Weights of a small mixture-of-experts language model, trained from scratch on English Wikipedia.
Size: 12 layers, width 96, 16.4M parameters.
Experts: 128 experts in each of 12 layers, 32 SwiGLU neurons an expert, 4 picks a token.
Training: a variant of SOAP for the experts, 535M tokens, 4078 steps.
Below are experts of layer 5 (counted from 0) of a mixture-of-experts language model. Rows are named router (the router's row for the expert), gate (a neuron's input weights, with its number), up (a neuron's input weights, with its number), down (a neuron's output weights, with its number) and show model dimensions 0-95. Each number is 500 + 50 x the weight over its row's rms, rounded and kept within 0 to 999. Numbers have three digits each.
Before each expert's rows: "mostly gets" lists some tokens that are sent to it at least half of the time. This comes from a sample of Wikipedia text that the model never trained on.

# expert 64
mostly gets: "% |", "|---|---|---|---|---|---|", "|---|---|---|---|---|", "|---|---|---|---|", "|---|---|---|", "; P"
router:529396446576463526416585490546451482477487499503458492491619506463549521494542556508592543492530493472467494518406547462560506459516538522481434553524445430478557385385550474436519451527530553531469553482546546543576507541577406490539461428505493481555465402495463541454532407492508519582
gate0:465562455416507524494500464469327486472512567496510501465527584516522504498478503474432485405549505550518543578539474417545532538386507497508487477482382595593595520487617453482469494512466569509526529488465489563543517455539425468510510414402453426453488501475539503512526556524512524552
up0:490509398466593516488520508379490460447602533480567472449514493482456531443502544514520487517524459522493434517503570435556529476532550473431468500451463569509520486534577424444461429440467608566504532637548401523545497561554503504511600463444494428527474468523502446491599491533509438569
down0:518542468505590389497538512448513450571498509500512594553575402544468600466551434415481502433558569552509403512513547516535498474494511522506525572544415501522404515464440433508557501487533510364393441478519520461478520510551581434512487482475508475513490432491445502545509592435455525459
gate1:525481480518561493545495467459517559516575521447507490399493520538480512476509540533544464445391511393475509494432523613443474466453532404571554500579517523501447474523453541467383519589512504395484459509456459504443495479385481623502544468496452498461601542418510543508512478501406482548
up1:511503464590574543523493444486409511528585463487523462415493493505506418532459570513544472501453514400464517492410508572502426473435536452552557491578529563507510493515451584470438509516515589490528491468496452533458492475469403577551547452519441575483591554467392593524560464470402555533
down1:508514486529390581588502434440447575591456501466493485440536475422541429470479501566576463524515533506496551453490527547497488435521475514415436431577471531445558472508500493490563529574493588501486511475474468560483527541468566516533419414450524559496452478407423529524586540491348533510
gate2:492582551543525538428600594485511472438465562488500558486486451474482469413577539465529596487447538540360468527463595496599408489469467526464528508500467467469481470432439564477496491515528474461490448552512488512540476569425354427511497526545527537514470421590493501524452436472535545492
up2:507448418403528435543411428517500461555524449542484503465504535551554483557450441529425388516556451472646515447541465492383538508538498454520496438499486500533561525528543398511512513454508532564480533451517457472483483449524669521466501500406560454468492539467503497516539554567479517450
down2:470520604459399521541466535574536463516523568399551551487433579525525544525391591465453488449405476453491463545464553508461473430429478470524483492542598427490484547419453580518512518508546474539454438536459478514457533610453427492460391425526540506485522495497518470436489472534524437466
gate3:493489490540499423467621585461544530472511536592487527523541426495551501563521554484515513469498554457417508444477598478573616528470487523440463527463583392484451488501529552476472480423447498399486518504512531472525502565497542510551488594553503471493618586395503506459491454494417421529
up3:487588556516433477506559481448476550530372569600540526481545444521484527558425494539456569443530569476600505438528490546523531442427624546402515516481486464480506523444562512470522521470523425471525568377506484485462595485502565457501537514537464522541458560505456479495423500493399460460
down3:496539491502588538477563453477513534499543462429520560482485551475581483483501618513507439415517509571487522590628523435422384464510480520487423493482496481577568526490452386511496480470539564490468463535462511473437489571497501558494428499527514504436375559534438528538446410422468500467
gate4:457487465648489507456517445557478400451391455450451492465509495521595498517487547517555518522482520466514455563461401458512533469424561526545522521543531490505570432392540454447482482562513514497547457514536529578498547525611505479495511434501573564497460456549402581590537516522598537497
up4:515532559484514552492557576543554443538509482544458575533518528524566605524459487449501468525519467468553538553526559504616522525463487512465509537516492508502430535586517562505518488470443423454554532436521419481560578534505474448407568560465589472553610504504502583533599402544405428478
down4:494531404507475550486497521491494546397504485487470530477488584500479478545579537500513591387511525549587542479564510495612499533449476569561462528402490500494585568522414609524517574464484477540423444536534565515552452503468411466459479503462538469463448574491552528528444465370486468452
gate5:467492514540444450498500473479477483530474431506463431508457444525439451498495548557536497411495518618398486469508461517472540482465495517451511519563529456430486563458479490524489545537404483500474424518478525482407562447389548498460415436491543417481414567512510553497346544525495650514
up5:535530498405489492536455536466549453556487539494421448504497552546515475552477476416454427571539491477573525503514467439491465528525493395452538426431469528499517518474527492548451523375575559543504500438450454497423461409426441425512538542425435528473484550494525442536618483565542448380
down5:512452386539482512453598442523538371593494530484540524503550519543589503523468423419616474488432487552542488443513492516515441549556481499452531564542489525456455480519566478467420510526517496461487511505513597551481511556564610574571505553476479461523602408497481544546537451568530528464
gate6:529452517426490545498519598529463463545491558504495534529472428518479380449512470486513438633503471500495549546500548582429485438485543506455484484505428520515497447511393459469599545543528394475488540488511453470513456474411499473386486472454554544430547520582561560544359506523546509513
up6:476516502613484509544453499487511551502598476499506463513478549524504528544511475484437478416517581517541402428480414500614521537562425447479541443502530495520545545538574562538414517450520621515548422564463516505445522527474502492566585575492436503569397540418491417523586503536477478487
down6:527486496496476501485426457535549562570574570433506464531491521501503503522530359542489422498429499467529395463483453486578466538528460546500460481535531457517494546558577460537433533450445439491538579426563488471451527507535568457479472548444518525524481521317396428538541438464470449462
gate7:546492465496456444504495522588412601528455462464470456449527514498539477509426454521585491364413485472566448471550476569486475529434497464530436474520458435523576441399561494499509457629473498529469605410562490475522451492523472551536460497509461414525408493459487485553445481451424515505
up7:481472439621413519479466501621436545544579502384458460464455518494488510547514510501535516538479457533551495526421427508577493469396479498477501408523474415469543456489502358512503508467455483555543525485540521494501439476543432561476523405506499476513411525497419599579569513508504538452
down7:555430515535561540497414438398506433482432515554420513520507520577571571418526480496488481445379449492439498574423465446475513515487470416473471450516488529492391490419475584478553542493451392463432504480499557501438529486452535491573510473430487512445578481524552505477425453545471568459
gate8:424570446471458551496472463512496605512508526520478449539444439516475384447536467545532562459564555528472502509492465470453458527506512528527525530489375506547582519471574428602438555570432556524495434493397566461471495496571535483489508444468460414453465485496625506521459562517505608457
up8:504547517590458468410560395477514561457433508429514542487558488475619501529460532470554575460509431492476498469515504498517461448523438567474507546535465507454568415439566418510398376524468450569497550458567546551461493572574507583470449505501446455510493435489488581455437523485444459518
down8:556425536490476593412601488554512491469456489517533514581440589463468523589530408460481575603505484467461504463544490586432423531511444416506431436495548582436482509452601507523500491468562554488539436495483464449503455477545533462512543461468502497558533463463504468542514351490504524434
gate9:501536549459485495527496541413435587491459529567512541520483515523458481542501406468444548473520461525580461489494474590571518549513514510487458522454471472565665552521535393480651517528487447483423474513440581499499386479541501518424413432574494470478453491417523472533509509489455458526
up9:481444469561493509529485534534468485559633496489458440553493493494498445529472457600589466514523568539419536478487458436522527542470482405558552516518437542462377519489493633548421543489545556503624462526569475506513555524480559484622526537456491480549534503531549480486417500579498559477
down9:407466449537565582509366505513543514544520536483513469607525465533438445538495480483444400523603464464514544437556480509497528410480517512405565451463581510458475577428499546533526592564511552458574496555411519500475501512489513561501518472504499535508597522565430469537541475409435473539
gate10:519425490488421518507452539547560391513568550420512468577469627485444517450521438525533449542419511534434470466433439497540551514543362521548493519510454452492408463467574615460516529476497578538476467430473428479538488517539436519481560443448504506532576493477575471486551490576524532520
up10:556440470504382548519495510554522460537455496491513581553455525465470536506508480525538596455395483530570448449487530579526502601448382524537489552464527580500491430423574524436516444506534460512489536493507479505597572571496463550527552539444467447512625438553565544476546421491505472564
down10:513487535547469438490583480499505547513508378477465542405533424484578490527459476435548471494426443480443516542519525489437462468548529463385515491549563491509472535475617505476500533528403546574642576571544473499570525466483495503511600551517555501554498548576500551494447565566520553444
gate11:517483440518542567502472624565524493562536522406493558482488470498519532471449506450552438493460483470582501542360559462512552593567520456575516453583546565394530494455537446453456448444471540479575543425455546476530426462483506528468518553524499391408525510536541581563543501484496486511
up11:524469404463616544462513652519497465511464504415484544473524495454482561440470497453613475514491444459483488604412549450485524534610562515548525533498508568456520441522505551460506468407545468475529578475468548465548376471466509474519484572509484426448510486500576558516548512476417467516
down11:525446533458467498469562529446507509538474492544433592505613514532463467537520573570509482549530480393413455421522440503519411450529485497600459495513499407489497485455456626477541527468528442424549417403537511483520439438518487485539534498527499494452556537445416518414458545478394464543
gate12:465601482426544480545485492541530460519451479517571614443479507525515511511484421468372528492508516417568521429597534477448469462466498485411485499560479498571416539487448567501539510469545428508575611387567431491530481495476475515489529468467570448493506505565558481486604440464425542486
up12:453526557432492525530469436443532549532417559519471510460532564504444458512445512495490404488501540530541475480452444574555520556469470488556605419493520503488547558491508396542544525498530539539435448463427412471440521467435545558393427524490501586479406562474534439575439572526498453400
down12:519523511508523411455586489472448497425468468503408549507563452606532465506541458556446532528515467484566450488541517448528441471557540467487532514501413484535603443524518497542492565480498504518532555498562555455585503510567553402531619480432445495449425471516513549482553567591391591552
gate13:564371514401461474528497425577405434510444531524529406499538481575461557445366493580578502465499521475475570529498538602463439522395506517480465504543492501555519521491543447526504515575455552459485571455449500399433480461446458486487474474551479465480580458473498546532496545444456493546
up13:404559495588500535466516636484585494503531450446434597423399476456598474476627528467473506582566498473497454503478499411558520477589516462471553476492540480541405506591414569475486516448546538476525471454484439537513533547488540487542475537481569554506486560553501459450533471515480506464
down13:513468532401485516508505496417371483488448513573428442565365475459511539483457373517494573550565500413483500521444531539528463519509495456500380524510514431468505459430551471404490463427599537495535545512437490454570474502511472473476489485598542440481499512499526494534443552480449471587
gate14:559489522566486589459516433557435484493552510522528483505500544527589443493556547525517393522474402575495498500392566448541483525506464407381593417550463452523384474528551501494511514541469591584522502535541535517449524428522445422430482537473531525477557537471541485556482535531577530469
up14:509537542578564539425575447537454500485520482526425504477489561493584516483550501523644471505490407465509487506425584408610502527455498480506544509610510454491458418506568492435467492517506499602568559490588566539536554479562437426493497525472506468539568449604497519469489480509556472558
down14:500505472426449407454444507511479495525426466500481426497492459484588526581485540514471492567416395545474364552454494488559440533587535469471505531491505471551515544543541521423445434517472448551514481521610477512494533585513466566526495551454510607439483410503389442529579493490555544528

# expert 83
mostly gets: "°W", "°E", " US ", " ft)", "Scientific classification", "- Location"
router:516544531617529549525526570599555557500546457482440515508519428514541454578482595434520475490587612440488464430498510508561495531540498476488482576502507421555528453526435537590429468458564454473461485402495526524597459569493521522482394540526553559509506486499445505477525439497378537506
gate0:466448567478507549516512478466484512479549547571462466556567449486489438458455619440524517522525581598432515541529409548549399548514455491544517500464485474540520428693541547582528507451488504403461419535470515505528568528477469472488437542466423464487434483514508536524488495552417547517
up0:537558539551431460506451522461421513535410466543503515480544516509443310563399415483484514468514534491446539569553481522553542623573520484494479534541512522499507570470512539462577479567555574603540500491459518505467514449483515489451494349492510493457435541470461519505490495521463513585
down0:552492577472510477577612562462533507587500553500462511430606536455506611491560565429480417489528377514548549494552484529529570479461469519464481516523463450578439527459575498491475430486433393497425533511551485520473521527341508478546437539510466474482545558479503509500478437466544520493
gate1:486437429522457483520437570481565537521525464495500521501521474503538401522451505487497378484451502665545437474510481617507500537469535439419569448488476553537562527549506533517547496448497541558545520445512617520508568472512558531430577451483426537486498607529474466512426498587484509421
up1:533599491530515519504477433541463447525471593481530479470531531521426560494548468492473526457573465368509540567495474342482466513588465529529505516461528509480464458412534488463442504554537523469476471589469401473438467471513435431583508504443546503493519448490532534498614586381528489551
down1:461496504413552506562360430517499566471530560481469523523463489480433392528557507509498415444481384517469494492472443499398475488459495498476578489569470485417558542495468471585533441593583603435463454512463555480552462536514426549405474472538532502516555405470559511505531480495508518514
gate2:575398402445510515519442508568474558594450549550449394594403508482472468470407548483433536589528566475510530490463463492483433583529541518416497599512504477545514567529519539616519475491531425505448497474459559495484478492486502489566557422457482564468474424550523490510462510477432449520
up2:570478390514476528461478544552487419529520557555575539515438535457510515462526512507521479542527526452472530488508508458500487458544476591479498556449527399421439620414533509510548495546521358522452456502630575575456578384560474463544530469493518521521480481578497556474548446470552506531
down2:523499429456384553481468521560492456503504578520531581573386505512416446477489536505493462394448501527547530525490463537481530551402570487504526500504566516464430483462550582461426477558614503542530491523581525532488483480423506440580498510523475499530547475428549502544554495461368393475
gate3:591530545538512594448548472496332421542518519629576450462480462464575442493437533505500459456477527490522448490461524452490550513504470521459474523556514546483505503519590566430467474480496497499524473605567465532490437536580536503442570546488469511522627466513434617547467469493504452515
up3:567547590558497569492563488518359445528511506661539485468553451464570436463452546485488488446495572479509493469496496452528588503493459515474512529548527528506523486554554583454472478456503497479528453621528496557536410543562534516409578507491464499532608494507404560536423449510466489507
down3:436532363428485503521410523488492460537527528493545475522460472481401431503486507536474532497497397464566464458498474490496542491577497556499475623581525504461484486540597444566421460586441520542461486500516473485508485472524474515513531384525490519464422470468624460450552510462606421580
gate4:523469425526491553563541530538486556562484495506491485432500429523435352424517487446631456467440508498421493509481537507527606462444558455501510487463414450548470561527475445484545564613484482494530466562420503474480470529495436523492472551431484546458463492479564515570633525505524409536
up4:537479462526570493512577480540513519523548496426490520416564474487437387521566527403514507482387488510434406416573605496560530467481616493470528562491520511553437559537442496492505481556557475514438497538557526519549450583486513540559445545479516632512506488487479529501582462465528401507
down4:428548408546506552533411544456558551583472504578529523548521543484488545520501553499351555501508548510471446462433364502462478505503509493436520457527481495464511447466477647547502509427548450464438441478468535460559518563504484395511498454502544508570523418566479522519440442482424543522
gate5:551517390496490467535538458482562495511471541520442534470476485534576517555450569523555395481552454459495553404470531483476414466429530519538508493557484452537558504520438439541502519633497528560485524483411520539508545504442464452550379457451638467488644521533472530526456489456509544488
up5:491545439497483501481571607473615467539495540483468564456450443545601482517536537464620437521549491490555565460492587487486490443490456541493466596544478479558485407455410475543518538550535494500485516538501523583525466477462565496552430476434589496536585458584525535407443492446465562555
down5:359467478560542481366504495501577514442493417581453498650557478471521530501502495461485589490461538448450554560524466527435508426530451483526538443574484456600495443602518499483516495490511584472550486528567528477525483435482500457405445494457484482497483543518494461434521432584527450480
gate6:571493443553411547518548446446456508492371518522509499509425499502504454496518517547576530557500510522583526426494556463599509611410576480477430518514450531559500404538497514509513530477426446443449483522609504558550471488430550467572479525471556457525476527485617467512603496545522503577
up6:542524398601369470580543474467483500497403505494457504516460456480555407490574547499496522446451521481553542459473543433639492553420588452458462513476466568551516462508510469475524498594516467491507457483557569562563482472418431445606457488485534444512503435507521554496548469522426509507
down6:558426592505475455511490456468547433516494527485492464442463510411511485474390385476478514470540483501515506545485500568512513506532544513378498566492519564473464524521429547482581523447589395504592501488594569413529475487512520542509544434511480563617523425516443504489540459532600514410
gate7:438560481518435502555467393468444522516415501539433476526574444525518461585426513508499466499487532450509526478513454557482430502546573599459474566531413515454501434442422551550515435451472539398474499470485519471500578526533483426415520570458538474502503444412518579479435566556412535584
up7:513510537507524460447538623448537453481523550527556486386456500513507507365549492502511487554474491498530523462527596421475577463487444387494515415489549476501521528580577500424460612542555494552446496477558441533452431453526538564535524449510428514490480588486562433519535455462589502454
down7:408427481575496493421491490531548543491539563523624481450471405391503539481471449588496490483483539476523536613452466546485500520529514376521473537458502504585507533507393550554529446468525522552491530468573518428473541445438464586509425510421546495517596450527537509549455535439517467464
gate8:522469495493489536474528498559376466457517527513575501599504498560505506458532501471540483475518430498554561640521527490547467536375480450457507454563419541493440512466522487492484523398482425428488472471549441519531554514474444515495446600546621482457495472336496548469528514561477451514
up8:440503511579492517462511435440556461511396534511481468348436503478518620470485468532562448497522580419518503485543499520535577506495440570538518511502448465487572456554461475489546566495536511530526587509552604565493476475550579397495525517488418478509458529607555490571480546507555586484
down8:451497459421543553486402469519565476556454494513514481449510537485493633520510465439550492552533601475523508533500479529457543493506476562519402510560441513497506517475427455537528514532457468541454554492516403402469550647542526502436546581484510499569567527452561538501473367447589537529
gate9:479556513503522444485561562496571477505583552336497540508484475535493536491524461518568503440584458507459485509496545367550470470484479604478527540564502402452473455515499509538389482462515530456536461430481532510478435534562551553466639542546614497499550523487508541522467492474446582465
up9:536499558542510482488508574538645510510518512453532561494519505528506518472535463519558476422570515529471512480506524340561506457501446527505541539559465385531462475562488558572432512395526547393510369451485514494481519482520519546451563516534580525489486566462564582546473510508470585426
down9:471529489463524581519463482404520439514535488600438446535500525451514587487599478422430530523485462477604518574547540627453506429555473551568523501548392557524471457475543567471457403516438465519495470512554422507552482509470533435579484543432519437514540509515518454500481480511473558611
gate10:519433578467552494547476548509549513454431421423496550519516462523601399476486470423522511436461516469509481512502509630478517413493452537518476537429439507567546504561426510561497551442542477447351488602436478490539443508426550544478419502446495488536483593503460516495415449491537525507
up10:478498509509499543435525591463412490568529496568548483563507585448554564477550477482468489501456498456523494565620515501575523555362500506464482522526508533529507439447531556532501489542469491545599541481544532587545621532530537406550632554597495567443450430539538517482511527498481507489
down10:509568500432473491527535446415590500429541472456536405480511507536434513514545429522490440475544495620522440489482546532529461526472411525515571514564560496595551523471532450470462476575561481535490492434663528486463505477558541431574458446516459560550528555578488498458502456591464563549
gate11:482566489500507566464504585518476492564466488496434483460436535523493507468384514490532491507480435520569586533512484512547557539411451447512570459376498503405476489491459456527565567444483501494609536532480535446457482527413453455506490541443562420473422444474485481599600426496455385504
up11:481464454528487512492518476491405486578567478513419591448452519492483576467572524461500528506513507486497570498468510417657518546484507392459577484396539508455500516499432539467503501403527484443570518548468512540447496484406477455568505575506471487513454440465368523503614455442526456517
down11:475499432485506517503526468473493538418601508537555525431449445419488416402513471562495507456490542525457447474453538432478559486512534573385477515507587588596499531549573493422541486450566491561554480484537437465563442514577499578448542507431592486508515600535453512506514511469590440518
gate12:605551443605494467515506514509468499510484488626436555546478436449384483506457494539459428468525445478444575414491424445525560509441478431536552503485452452483596523426519496504557499494555442559455441461485457531531452501536452412497520438428455490476416490501528495562591493536525526608
up12:495496582579495453502391471499470546485473458556486605526521450492516408515422496541470479532542481396466580444465445544546535454457502484558507422560462491542555584453506560492477492476565491514451483416468380474523499554523359492439459406457483557487401519475454495523511492464560536565
down12:537427441410573454590484424497502527538449482472567424513518561510493557372491527556513458542464558588487533484402454489485525626516493514524449513473502434490504439545516515607482519503510432454513480546448549507409525415517509530444480475549494390502406520477452480577495422459523472438
gate13:506485492488528581581493632456520466584532483507445461482368504473457517504429468507533505559561484486439546495475418528456559568488517375510525428452500465472473550543436466491480476492469484508508471517415468540471487476419538479515627436508478463497551507390569449441468647498528477498
up13:535499466590506555507540533518559467518540401450433437457425446428502552535449561423488487521575516512440510524480464504514494470526604416434514464565533401454474508441448555442448410480505421550463527531487540583537438557513433575531454494543495558527522468473399478438513534441526568596
down13:525449501564499554434489528577526599468507486541479485472479447512511479463541471501476491511400473471513481521476435491471390485512435489607536446477643506529634545485553475521534577507433472483503573482367520522520454456544522549555392564470547562507483478436502536582516543580567496527
gate14:410565372512535486489527540478548555450615497425488440460530460519480433548457561502491490502466607508476504468496517447524611490558500558499471467573522457585503485404584569461442502584536526585523551519431514493507410541466451582460437508592481543578505530486473559497495472533457510551
up14:592478547482508400489507454463494398516370440553513533448445474516533557462482575575486484507482466495510435489501484510510402376520587493460460595530448493429480567554483586512493542513550378526465508534545528454527532477511538549581540471520461483541557427550539502488393510475547457555
down14:591509483488462573558493503589499579545541504464498555497424596492468587510529519512453485457455521561440511421471455506522499469475479423522512472490501565585611445571587441535507470402521417503491496468481428534504479469505457425487382427512534421479443603440488550531544483538449524423

# expert 59
mostly gets: "Scientific classification", " $\\", " Adv", " % | ±% |", " \\", "  "
router:473438526561550599502503572507489567443559497502456510424560436488590470453544472485627480584563571439463450489486498510577523487505463550491494580508435497635527411580485543552568524479514565470510475479567515557543422602538512516478436469529486521555461489488531489449484437556488586539
gate0:487510384511450523489574507537480440500548531501480569542489488487446507424500467527536531571485471519462490514444473458531604535549487488504525584519534443493475426504530518442424476498527564433517439489577433502543482507520453504680521470388563558513587359444520526462591503537496518565
up0:552483500523572405500515503465488549502378397434522487428529467484478534551452475511452451460531564438525498468524526508498443461511518521504510434474520494521475587458476427445532416545456423560525593437484530470438511482445544524428486503545371446522449553603434422505464480405499421417
down0:391519431510569497428437451462642503485454523517549527514567525512468537421495494573435389405468509556511536473489432496526625496424453477525494481546449540373500548457463529515497485529529456400481427445455520499434474458483438502499512538476515456462515542445490397477523467486554455443
gate1:464471531578468494467511494554495514454483406330475443390439551430494449496469543490553576525514493596522459544575468496416459456511463567607459520500489532512442522484536506508474544442466546524460438561457486471501486477511398472534570489599533488602444546463488532494519517494437403553
up1:566430544552485499447522523573413522435545416399415392414458582404473553505475578458526494449498463536421435518509514567455436475511551487566509471494453513508458545497535462508434501474494538515407412544397561566448440474539462528512493470545443474581446508540510558478497468504472445548
down1:545566448434644498521427479446464525532499572522454592458530467466401547481503402588425433515498452448524365555511414460522442592523453510490499550458467553443536511530511546541528486473504443537531469479543443419528536521553467504472596552506494496457530460502474422481432539495550521442
gate2:462467585585538443578485518525480539465527556427521484444508508539494417470536363483578458492452509469474533483536551493572528410583480527588484509504488493530501579548441482505488492531487466447483536379430567559449390544509488515521426423615508434411478558498462511529504477560545452470
up2:478482603614565431506556464554515524493559473432432438468562478540530444489490406473519398440477483477471483545480559487535528419552459496504476514557511491529510488487449536509496412535414384523439582410424522523445361544458491563506458492591481500454504551514491482488512480594440513500
down2:511415534563463540525502502416470548520493577504452494474472481431597515507464639404492542539487617556471521500541451516538498465473542533423546526532515591475513519548455543579471569471513451587540551483612502525557563490531555444537509525381525499493585412444553542518487517497443529542
gate3:470555496494504549524507476500507449439597543565457433463540427528548514644505575471527472541486396417487386521526492507470513504531517615454489479521530542548511471496499483546526510530388504483437389501509483524553417463460562543428444529555510463476501517534581581475455526572427599486
up3:430517545530491583539526465565546507505615539618481441481556484522516464634503576467469541453527435475432406480467447435505392559569562497485542479495532456502581490538496527514518477549363411492514512509491561533503489549540561567475472515499502592516436482570499560538476527567492540458
down3:469451450588489547496503505568491484458458489424562480497392535522536533504515448471427562501553450518528430424463499493422451438492431466560460511511546538481520442459494433446480451549573512453524512515466548453419509474646456541561398487570530501480498491521613452538595400474492456581
gate4:440476568450538527524570543502513519423492541438545432466539424594464459615472622524504515592446538524473457457441572578485445567497473513595458581427495471555484454538501478575577550481467486457395514430460515476499450574465516447438560484456520545452417518436530489489474504500496545481
up4:546544483553475501490462468518481441616493414551473542547502597446544571422491371502489466454551439496526518551515453376492550424507514489457568415552513536442565466469515518447395472510533572536620515560534463527506575438545461523560456509527506491533620452494473511529520493515537479539
down4:588486623536474581497434500517466420475525394560496407451557499495522458452433549562432457463523432406592441547480380489518569527451534547497498482459479518552578517463547554494547519498510541529488515423536498458535519469487560457480451446430490487456481489502582448580477521448412442444
gate5:516498578501534516553473591531537553606457502455459562524477368534457527485582537385566531441514578529427471514545504517507519510484507486480551515497497505533541519577435487510565494390546423466483449514562519559509554491530543458424480557426488508570508538533618353483532500471446533508
up5:513454554395539451534513553553520508509542450503439527577519477545480526535562633499510458477476476532416452571483431424468529594499382509520505452387444472470479499557500471543540455392463482578454449437476444435467424526478521510389519469454498579441503460506458500509469512474589529538
down5:465479501568476451488452560522526465575517507456526450420465429540529532503500473541435584558579451435476481457504580545509524462590584408493484448582457466529505552414557529459369476490422526472524413490420535501457507565507541459532511536511551481498468540523488558553480504665557472534
gate6:489478597494555613492541539519472485521526481533509476537484505443532484509523496410498456399473426547485498564455562358522483509469512550448494489525548526517469451476611479517526488511460551417424427519478488579506461506499561488636467597614499557479499487553534546536524478395584565494
up6:488516530517593483460503535498534523430586468462430486464527528514523534537475499477577441481551465463461494403471641375500555567446469557481524501480395548493568459465427504486493459382507551474477615492479501541547482486509510363407539407490516473518463486500530543519590470472496528530
down6:461507520377581521438463487466572432521493552469478505463504524467482513463457503541555550558500537543496444446499484571524544436460518525492395443542535468457574460478453535459527511596500495490476401511555412445557469525459494530553504539466429459630600511496514475444432381517616541543
gate7:527414483482479437517504430401513493467476454478439585468496525546455496433513456488456459582560538474488477521442468502596500455417466539386582400492461461536550508463549538535426487594532575567517545533478524514447463446543495496408553488390481525552525514555529411571527562567464499439
up7:507527420519458562529558402493505524507422398578463478473577479522440511431508458491421420543495520546518473508533451570574537559494580442432512488486581502500505411541548495517490482484531472560410430543558616513514486480585613445546499548481443508519583501487528534528486528516524632501
down7:455526532514488581411435461473525418605591530457543549591514475425517515460522486558471560499512583389456507454488601513508466515614484519486498449493565517354450466498457567478541450486551450535547559454483432569446532475441451529545472519525505482535555508596463528489453473491464442502
gate8:504535582514552546500502498481512508528425499518503453482398512529542509493480451506456532537521577488458430375534486547521604543509527580517492403587559523573527449477466564577436577510481502455547508557566511530550496561551528508399476563553383493533404554584525546531479484531423428533
up8:477507410467427476489526476530528494500534577518508444525558527475466449465556568424493545443505504512611524610498480441417440516432544416563467525436476523408477434554520442519556434467506490512512459413441550469464505434399426406543515489448583471473522414458575454524540528431469536490
down8:463460516528520572490545534558487601489444513511453523429501481499462509488446427546504521473524655543489456392460473545510520481494483615427470465557411475506600495453444552387477642511536559546509511570510483458520460560478506509452528498552435461569489487517535541447477404472523432475
gate9:484563350512502357473502526388457450515437483538522502498518470554470626563489457606482429510447480513505478548464583532480570476599470510485395599469422487482495464508565470468456557548436532441435512565528544453493446454465534484519497450465540420514511471469473537495516533507487512470
up9:492539430527519387461516536367482549481469457539498516486485440535501620649481471577468425516531516511440476464489575531499541467558518527499383587434416539514521527497581498506442522568413543436449461521534546483498457449514517526537457422491521452534460519469419528447467508488486546422
down9:616471530499562527469465544457515556529511467441420493481526535505400449469448506447529567500554501458504449431503633553502594487463579498543515499574408548534564582430436424439533506514554428568538520522504550532541548512517539640522476486532448531554433441466511437504524532538515441510
gate10:502454596573501540530469540558554544513558542500438555501549486498571493504517589371518409449457501492514476492396414450497469508441447494492601573492484495620511483508595472519604481508487527530467455557493486601513505535484464491384485430483591581527435525508542511544480475559521537520
up10:531538427463518534546535509542483560545474510467466501507467450509470459565520450512360627564502533605462494448571518531487490514517584506435424523519553603471435584548458549477486493431522502483552490483424517465556430520599463503597529454501452467489450428534512429438517538403432464459
down10:482500555532537519470541501574491470491493527566505521567519521466588548489529451498492419533509514492510517542526511511434495455452587536558435524568447538511479494471556347474476560496451605474495475435562447547521585551511611448460562459456420595444554431464471400569469492550602521539
gate11:487434541540569498546418571523548526510516547554519550378581571512531489477508455510455502502656502393585482445497487516511576518488502524449515451474456403574516462602453507475522529461518544427508611494444442504527447496553478493533530469518495533488532515582617544467567507583495495477
up11:510530459501381515428564439514451465500488473486490491603459479479484532497505527538520578462369457631452598524491512473521437482520500451524500595477547603431510524434570463465450498549473434543496401510577532538471608489493472437458490508455522432493461478479423450528488519399488440494
down11:421517545486502486464488480528491471485567500531504472451528459470529440571422405495530559591545522566551450482483482503560526508504488485461494520465518489524517486608371533670548517471572532454484422483394399499577556565551518477494480414535508480448518501475609524470460494529503610507
gate12:495406583462531505550512499469476475464577561438597509408466532624439517482466387508512465520425591473483449549513539463516503479470495460496494473528457451471501497407449403577508577517539549554607521492486466464512476466475446543514524483551551453472493593412581428527521545470601524498
up12:510621429510436537436477492501427479555476486597454492571475447449517509551463588538476498503567400570574553538409537546402519537550501482534551525442571600498507474531520480439517490485434490459390455481489573447466541536572592448538502556457508459483555449533526503558439479528429481498
down12:451510434562471520543546468506531457473502450523490501588480480560442516539466458516511558436545575545435632616454420508478517519511539547516531382470460417463501424456485418463460490487405511497497388517551492446486589519541524541529476578433454415426566525502482506530488555459415506467
gate13:378467542540497532534507491511506497468524485357495575531378480480554526464501507434549555455479496524484481510443466449557482465483485514556488566555547504506409509444584509570464545500478519417451416583487396489554432522516499497488526489518513508505537610395482412519478515534499652500
up13:498550424461493450477494505417474483483544543418444426518474438482431479489561499557577478548602483434385516554508457556441523465586536539491516509494422423502489453466478510498616454561456614487465459518499532493519425479548453516532502471451462543496442495656446542498584551534543467539
down13:513468553585467513432590541431455497493464411496435532548481481497605472524539455498596524529595499593540487464447524433539484455515483431407457569473479542461514441557470492476490551401473553535410510552425523545582560525518584440481548490504489502518405528476516535437477527573439521409
gate14:482519563532481574515544542584430543443532451511551484423516446509581518499528433499527456515403528503485527583479488591538458555473493466430448574472428413465389458547460486486462493565395528550510544510556452447588477575559580604499535586560541520501504499485589477513456502507466508566
up14:557526520409490483496470562396527438597388517498492502657510576519434507549462555467476589508563498510537473414483555479426551461539492495481531485490543547551519491499451489546531507386586416443470477487505537490448486457393419426432541457470475478499479467486449466547490510495456544421
down14:555466577443542449485486587514502509524498462442453433516374478474593519481562509471523480582466556444566432585537523421519416543447445428573488491409448583454457518539421471548474575563469477523496522436465506514521469579534626557496493546492499494446528468507488461546531549570421527498